Experts of a small language model.
Experts: 40 experts in each of 10 layers, 96 SwiGLU neurons an expert, 3 picks a token, a shared expert of 128 neurons.
Below are experts of layer 5 (counted from 0) of a mixture-of-experts language model. Rows are named router (the router's row for the expert), gate (a neuron's input weights, with its number), up (a neuron's input weights, with its number) and show model dimensions 0-191. Each number is 500 + 40 x the weight over its row's rms, rounded and kept within 0 to 999. Numbers have three digits each.
After each expert's rows: a language model's description of what the expert responds to. This comes from a sample of Wikipedia text that the model never trained on.

# expert 7
router:436460512536490505544543532431564456510480503528537482445564490417523490538497461479429460434541482452512506526496566515445430471516453563524581420474542474517432460544567464465479564447561518509510560607519454453515440511511520469480577546474514488456534515477446494560487514494572494476479534494511482482543492477546467450484510469451485427523523432550505467459509531447579446498555541443470458550504464562520513526531520511557536519525511508549542494529545497465551491504535454518546493518449508491519488489453515536504510550524540545461457475467444535526461535483546381463
gate0:514520536495500458545432475447599489613467511517472560531467543427530525501483489512463469386511507539491537473464459551508529523519471539510463429574520473521515496543499494442519598376575472564556483509497504542493510455479552440480475488535534507399491450528469504475488534523506552493474475461504512568506578514470514456517530478532478555522482490439440469445412487463501458464480444575500490468479531500519548421513486495473472487488460508544525499504497471425469522502504436522506531491472537514494392497492496544480426480468484495452517430473498594523497524497497529527
up0:487520452484509443563455462586539541525544546554492450505535495513488550494443538546538426449511406530517489449459479549444492489540530429506496504523439465468534546479442513496434477484507502496514498531457622462496502483513491459496564535510510430586519520540511584506527452488383505518530536523466463539479527490480530527532538461516543539551471476527517484558561452507489540502455450482506482497461515454551565460461507440484506563525519451549531487479513539413502614439494548523524525469521500474475510586554452484477524503493461499564510515460549445526503530558505501428
It responds to: Month names in dates. Month names in dates, usually after on, in or a day number and before a year, such as May, October, December.

# expert 32
router:541537470492488559470482515461518455533485585515516458528518512456553558468489570450479456520457525541511535506460494477516468455504450497434562521515560574491510474530502520499534499549546529469575502537479540491509511498529532474529443559509538450539486504540469499500464552494456527527476480524486478540483497486407497446462513497502417522532501447483382444550565513503487449446508490497427500503499547485528516425465492505551452490455483540423522606502389473479553491514403456508453551603492420604526457500470488449494493511402557510507487493529477508516534497510512460485
gate2:512555480532431478461515542474391397481511513518472431518480531548537570491513523387531558486484537444498601506441469486602541525503507501488567554504483497533478543476473504554490520471498405508537473518519481540503497500495471483487405579456561538472485499507440469581482537492491507514522473439482503514477502416434560473471500459545464493561516513496532504477480504476465462478490538473496551440523465485486496410531492455472470525515565544527516492502492517464541477544423485513490474537456526537500504409517530478541452514477559513444421508508488547537429553564501510566
up2:539567524447487492486526451449534465432510550553555495591529536460501438558484537529511465546545522580626485476452534449440454538572495513505499566522520504476468520487491536477534496484498481443522439502510542473513513501498483553425507469482499446493541568576492546476527491462502445411514556554523493492532545464614502475477466443605538449467455413522548520581511476465522459544507444548477526526489515478498481458486481490468519554500496502482470518513526461500535502469535531553444556477489455500479509531441511446496516504481471475479419507517491471494416561570473530459
It responds to: Infobox field labels. Field names opening infobox or taxobox lines before a colon, such as Born, Website, Coordinates, Occupation, Phylum, plus table divider rows.

# expert 6
router:473508508431430542529481523486504437555453495502508509491496507517521523447538422483499550543496527547553489484562410523442449485452484492566448508473536584480468490403540536512571530505497495454474550506446493528577469448472525550551511487481559476527479452496520532545477513530583437482480535495509505542512522407446501531481446502478528501449497503550569515497493446508585502438508495508546542504431515518580501446511577591517464535503449527553467452574554513467556462498468454564447518402491511526505485476498506539552521528502457512504541461526459482558446503556457553508
gate11:518555502525534513496512558520459561514480562507439488489488500456510548451479521501510552468498519469564533518472557481487498485448492492506503497475459513516482465526452527494542456541544464525458536521485456525453456451515455493502495439518497477500535524534541518530500594453462442557455570484559523493541461538561496480515555601528472483453463491462517499517531477501565546500438455442441558515511423454509456404537508585467444526452484520498504567424552502409526500521478441436452569510575488519391469515584467433517533423502476495488522538545526549501572490487523564492
up11:503474510548552497480510502453475496432513496573466559517488465477470471571496485497499516511465542501471520575499482490497447398536507516482543497520504470462495443529473458464450420467479566488509488448487610429443575472427395474469558527511550519493463525451492526426503519515525550462492414511534482570544605525522564507494511471455504541515479496537494456443471603509468484544543471597545474482494501537500492478480446440496540511536541460480481457533483496559464521507509465463467459520520553484556582489479540501504441484497459533582510446565528492540482545488457450471
It responds to: Place name heads. Final words of place and institution names after a modifier or comma, such as States, York, London, Bengal, County.

# expert 29
router:517464487461533503507520564542468433491463450491484510504526500564513452444507508495579500484460509479556445501570478493520509474450564520474480538522502532508443483537442509473480454504430567544514556538505474551522487460462556568437507513466572499433489481458468508459518492446479453502429533386494557484518486522542453575478559593506555486473523551536461451424495534552486408447503511587436498493545475445538519497588495468445450480582504540457487506543472447440484507498467560490494503451470545444498528555433468502557527480529459467477513451494505477552525446472473508511
gate2:467495497469560529494526462465478477512529506460517554430505569529498506436519474522475514579424470535534520494523444465523421494516424502557508544487511516509545546427475512524481471565436481506438559505432490509452469477551520617478525484504514425510473409496508523459543461517539559520502479523497481445501513530560502513435487453459488436462457538564403489523533506511589505455510547531469570458501406513540536547502482553586410485517490504451438520484484517488508435509503478499570457524578547473568453495511531523479536503537484512511464450466546488541507525528503575510
up2:504445513479474509447501444516461484560531515462495506458523531455527478466515437456456498558505592483535448458473531470548507526475545509499472462446514460521502481540537436502492475448572547515514486572397516506504549534574465530531493565524474510542476496445402493504532529534509498449558583466528527498484459495472461544505492518528482469460497472513456493584521478493506527524540477477496465547495531560461452450561476541467511440478512526499483563454548488496455505524510465495516579540619589503487547517491562501538423461447439585471510468461470505497567555443556431423
It responds to: Table cell values. Numbers and capital letters beginning cells in sports and roster tables, such as 0, 5, D, W, and scores like 3–2.

# expert 12
router:526499478449496520490526561515488492478398510444450447483502514509579466534461504536472413520532432516511546564517579555512485464596509470457520492457450483464467453535455522513485518490470438519487481535459504520457522513501522451459540513504479461525453533585437467497447554502472480520486557472494581482494520501557451404536557595502521450521516513498461484489523490519561460534463485585438511480528468403559466435532494436512475482496535553449518573426500455498484530560521564475526490437448472475485557515528492469518553525481461493470445516597452496490531501517437461504
gate3:532486554466465522522451425554541497545545562422473503524486473440531571538443542483459466398451445503423519474520500486522459527513554464504490472506557493535452482426415483517483469535453515498529455489558515510473513514444525499493500490471563476537537502524507450565457546529481535509469398568573472459519504547523465472505500450543457493508427458469476481545477491494508502538530488500491487506527463515548470471438390501535540532544464498540562535458530531448510458483501487468510482527554581515466388492517544479477550528497475482545459449507417539474394483477540511566
up3:491477415504460567507586474515476495466443511539514549441525489554513436519529477554499563570488527481556534445466513519486424528494472517417530504509459522533490480438549574499455554521484531497455519572602405511489501496497557554555482498496440436558568499489528518467489493402516477534509474516491461446494478500548400497495465484480467503462448492464482477409495439504467551477453495530514482514480513599520536549522484436473518530546524571461537471526516458472430477533483512537463516523469488478504539584549517532448463513545459530519475578510471542493514487441547550529
It responds to: Table cell contents. Numbers, dashes and header words inside wiki tables, such as Title, Year, Position, vote counts and percentages between pipes.